From a checkpoint of a small mixture-of-experts model trained on Wikipedia.
Experts: 128 experts in each of 8 layers, 32 SwiGLU neurons an expert, 8 picks a token, a softmax router, a shared expert of 256 neurons.
Training: a variant of Muon for the experts, 193M tokens.
Below are experts of layer 4 (counted from 0) of a mixture-of-experts language model. Rows are named gate (a neuron's input weights, with its number), up (a neuron's input weights, with its number), down (a neuron's output weights, with its number) and show model dimensions 64-95. Each number is 128 + 24 x the weight over its row's rms, rounded and kept within 0 to 255. Numbers have three digits each.
Before each expert's rows: "comes before" lists some tokens at least twice as common just after its tokens as in all text; "mostly gets" lists some tokens that are sent to it at least half of the time. This comes from a sample of Wikipedia text that the model never trained on. Tokens count by the router's weight.

# expert 19
comes before: ", ", "ing ", "er ", "er", "ing", ". "
mostly gets: "lead", "ill", "Sw", "imm", "vill", "ing"
gate0:126145112119096140078156111093159130094078121116137149118119145134133141200113131103122127125117
up0:147105128165108105144142106145148115108118115152133172181134117158163163095100151094129113160117
down0:114104150125150149116093165117098122134119126147109077109162108136086120131115097100122124079116

# expert 47
comes before: "to ", "of ", "for ", "the ", "in ", "with "
mostly gets: "not ", "According ", "due ", "Candidate ", "considered ", "Votes "
gate0:120135158131124128118125162153130108119105125103162147178139108098129107155106138162110148103146
up0:102102108152133128120113109160129116103127147086109126095064154167186148101097147098104164117107
down0:088129096139152120074168104136140138097083110121161114181102127148148144157096098152094157093137

# expert 55
comes before: "–", ")", "0", "2", "201", "6"
mostly gets: "–", "201", "199", "200", "202", "197"
gate0:117116143190150130108132158163103123092110148103137131100096119113127158199125148165113119102124
up0:138107109126153161193106137115120151119106125156087134143085146150126095118121114128123108166146
down0:142147115092138157125122104184090101128129121133113117116123132155120085085062087108127116107136

# expert 94
comes before: "\n", "\n\n", "The ", "- ", "==", "In "
mostly gets: "==", "== ", ").", "\". ", "\".", ".\""
gate0:139115095087124099134136140109127132077126153145142089101155113123136137136109081117146101154146
up0:095153133139108101080141176173074154164124118141106123138099118117122085150103113114133114115126
down0:072126136103129090109105148127136134151115118128129111105107079099126115146172125198142153160141

# expert 84
comes before: ", ", "a", "a ", "ing ", ". ", "er "
mostly gets: "part", "present", "Phylum", "found", "audi", "open"
gate0:080069119113131172114116116116186105176115107115135135150134142125107124109140079143102121116129
up0:159108144154093123121102130138126118142131153159128163152113140110104112175142137153120142128150
down0:158127074105146134102093100117120136105126155115114153157159116064155165147103131132139132090157

# expert 61
comes before: "of ", "in ", "and ", "for ", "to ", "with "
mostly gets: "series ", "ities ", "role ", "members ", "part ", "tions "
gate0:157148140114179151111106112115132149151120145121113214120116160149134099136112151157112113091121
up0:154135067102123146160174139119102083151095140150101147132156118115147117082144133145148109090114
down0:120167141151139129132179125146157118133127127106115111185155109152113116152166088125118094116150

# expert 65
comes before: "(", "| ", "and ", "was ", "=", "H"
mostly gets: "John ", "Michael ", "Robert ", "William ", "Thomas ", "James "
gate0:162153134087121117126113131138119107125124110099112144090129083121112169137120080105153130159113
up0:142127119125114120072138088112133093154125133093097108102146141158073127116121103137170117108166
down0:166131137099128103119131158155138150130129145118162121113115098170127090118132091104160134122131

# expert 11
comes before: "0", "2", "6", "8", "7", "5"
mostly gets: "201", "200", "199", "202", "198", "197"
gate10:146127120125179125119172097138119109116108123102142124124124111129123094063157132088132108167091
up10:131103108147124097122119105107097168117132088147100147134106159097106162198165144166117146134109
down10:159094127132095120147130107147101190124093147146135152122134101167121119110113175104142129113115

# expert 95
comes before: "\n", "\n\n", "- ", "0 ", "1 ", "2 "
mostly gets: ".", "|", ")", ").", "\".", ".\""
gate0:121113146165175115127173098145114134151156115138092114157107136132091109122159141134150157139104
up0:078147127090137124130107137129097107120129156107113118089143136128134183131114146119125138140164
down0:133132133147168134151107160087133119123147117103100160139119156083148147097127106114168144126136

# expert 26
comes before: "the ", "he ", "it ", "that ", "they ", "she "
mostly gets: "that ", "which ", "where ", "when ", "while ", "but "
gate0:133118113185109099140121156110124090150157137120099177114139120121144122158131140174100137109124
up0:151111132139140119099112098115126112123111078160120153151129118127187125149143096124106119118125
down0:134134134102156117129107110065172081109128095139109122126136138093137078114093122140128096159165

# expert 44
comes before: "- ", "| ", "The ", "In ", "Born", "201"
mostly gets: "\n", "- ", "\n  ", "\n\n", "\n    ", "\n "
gate0:105120147084088105143080154123151104118137077112109166119138111059144167144113156140112100132119
up0:159137158137128071117099143126115139104104084154095119092137112126169162128121111154141118102143
down0:136126113137116127102135128106119086166127158097121116136122132126125098122145127118171125146107

# expert 15
comes before: "of ", "and ", "(", "in ", "for ", "at "
mostly gets: "University ", "Army ", "TV ", "Film ", "building ", "House "
gate0:133131137150116123168117129134128119122118117131131139137106135103064141131128141155136119112129
up0:085132120152155127097178121165108120100110144121088116171144148172080163139127102082148128148116
down0:134133110142142144108106117131115076090119136097127116120129118129154108084121142088135106094084

# expert 33
comes before: "- ", "\n\n", "\n", "==", "= ", "The "
mostly gets: "\n\n", ")", ";", "== ", "\". ", ")."
gate0:103118091085154120107122176121094147182085104126131099125125112145145129141143084133100131150110
up0:116125107163134113113084112110150136157135124145108079096141105133123140143134080097152125113141
down0:130108118120150134089147144098179160139141105126125113169136101117122173148118083124152151097120

# expert 80
comes before: "\n", "| ", " ", "- ", "\"", "Votes "
mostly gets: "|", "==== ", "\n", "=== ", "|---|---|---|---|---|---|", "|---|---|---|---"
gate0:126117117135123112142142124137136134144129115138069149129125115143133099188084179152087119114132
up0:171100131106114150138142154142133114099130133161118158127143135139169129116120120182124091108148
down0:154149149130104151136087117118157130145155141146166151126114122116126118110156135110157119175117

# expert 50
comes before: "\n\n", "\n", "1", ") ", "% ", "/"
mostly gets: "=", "−", "/", "—", "$", "%"
gate0:138125187189123136102141097104098137119155125117132091140117122153115148147108112144116128152153
up0:110136131131150171102150070134140133119087181125115147130141108190150153149128158117099135161099
down0:142163125134148121115115152183131114122116167165103110094137122160107163062127104112118095127112

# expert 81
comes before: "as ", "in ", "the ", "by ", "to ", "a "
mostly gets: "known ", "such ", "named ", "found ", "also", "described "
gate0:137163088088123134098127143138144135133101117117104148130160129091144146128107122137167121091134
up0:106136154081123118182143145152091103154115155118088095140123118111106149144103167128151130138128
down0:174105113144119079104112118128112133134136127165158141158137142081141152086129109077124121136148

# expert 119
comes before: " ", "1", "0 ", "2", "— ", "|"
mostly gets: "| ", " ", " ", "\"; ", "; ", "); "
gate0:174111104123163117100070140082089119122147140117126134085155120110163145130134116123155089152125
up0:120142120169143092160105135133078115143077158150114131121101127094097097170139172085148129138095
down0:115144122134095167162082127124142204129130121101128090151124076145114122126112159140094149151130

# expert 32
comes before: "of ", "in ", "and ", "to ", "for ", "were "
mostly gets: "ations ", "ities ", "tions ", "work ", "members ", "ks "
gate0:122113106137154136110105108155151138093143113136103120154064128120105139141098127153147123134105
up0:145131159151138106159150140112084118141153128080106093093146116130121155125139176091154119147156
down0:126106086119117124133103091158126101188121114133135088105113128102061120182135085166162100145109

# expert 14
comes before: "e", "e ", "es ", "es", ". ", ": "
mostly gets: "Rec", "Comm", "Jun", "lif", "Jos", "e"
gate0:131143122119114130138147104139143132108102135119108120104110126136149145181095137117080096156118
up0:134122127083161146114124111104130100140123129129200113143115117083101119120150127126139189097202
down0:122134081151109135110091157120127090136140145116152129117161122155125155165131111136140154123095

# expert 49
comes before: "(", "of ", ": ", "is ", "and ", "="
mostly gets: "species ", "ella ", "Genus", "village ", "ium ", "cm "
gate0:148153119122160121097101133142132099125078189111116099158113123175096112128080156126125127111083
up0:183168162158116126132105113163149071144116138139129127149107117122115102128100142096131137076094
down0:169150148157107103082123110136137121104122122116151141145126100130093143105110157150117126129041

# expert 25
comes before: "the ", "a ", "his ", "their ", "its ", "this "
mostly gets: "with ", "between ", "during ", "about ", "against ", "For "
gate0:098090142135129194077141127103153123141115131148170128126117125131108123113121135146132110106136
up0:116124145130191153091153121104173111121128162129181136140117144100100132121100123150137125133138
down0:138126147112158100113136151128134122136119115154173099172125085105128155133107135127119098108143

# expert 68
comes before: "to ", "the ", "by ", "from ", "in ", "for "
mostly gets: "moved ", "led ", "down ", "returned ", "due ", "sent "
gate0:075135115167111059123124154150086148123117162160147098103137138114174170139165170120159128141124
up0:118137116128114152137088124131163105123144147120102178112121086158126135166128113107111145175157
down0:149159094149103103136148144121086138114152161121125136110128128145080145141118118185113130144103

# expert 29
comes before: " ", "0 ", "1 ", "— ", "2 ", "\n"
mostly gets: "|", "FW ", "| ", "—; ", "′", " "
gate0:108151111132112105122145134113149123128066130132123124107128092088101165117128119127115112129137
up0:124167119110118112142181193111137129100137169123162079124148088111123111100142101133123159148181
down0:111133082112135166176117154145121119078123100120141102139139102128140144116133140157089106098175

# expert 108
comes before: "by ", "the ", "in ", "to ", "with ", "a "
mostly gets: "against ", "joined ", "published ", "included ", "fied ", "ted "
gate0:191141123160167124152150137161105127107118114146117131167090101143142101130160155140170100128158
up0:077149108117133164110101141136118123126098121111180138113133133152146151149107123131108085150161
down0:154145121125127128161109138133117123116146121044157141156148140104130109139127184118142173155136

# expert 58
comes before: "the ", "by ", "a ", "in ", "as ", "to "
mostly gets: "became ", "released ", "made ", "served ", "played ", "took "
gate0:143115117129124082135133134137130069128092124119191124139089118146133127136087165135141101135171
up0:114195129120141095117116163097123127116111097143155100107112154093099143151105162146150130106126
down0:152119131132095172114116147137113110127135141132104114099128131107117131128129153140085125127143

# expert 127
comes before: "of ", "in ", "and ", "was ", "for ", "is "
mostly gets: "new ", "name ", "film ", "album ", "family ", "club "
gate0:115123135117150137140130082083130118141155161126150180121134134107126086148092092193172142083116
up0:104149116108090101124116131103146113129108078156118110166114149132122112142108111154148144150150
down0:127114156123117125129105088123105110103187152108110175104193133107141090129115167096105157071133

# expert 86
comes before: "ing ", "es", "es ", "ed ", "e", "ing"
mostly gets: "produc", "rul", "disc", "not", "appear", "series"
gate0:131184138129135105121139162143094162115109125083088152127100164118133092095142121133111106143168
up0:133122179122150123120092134145080160147117113097109128113129118138090096170149134158146112119119
down0:121131120075133118102156095163102105160122103103141117139089054141112146169132108130111079123097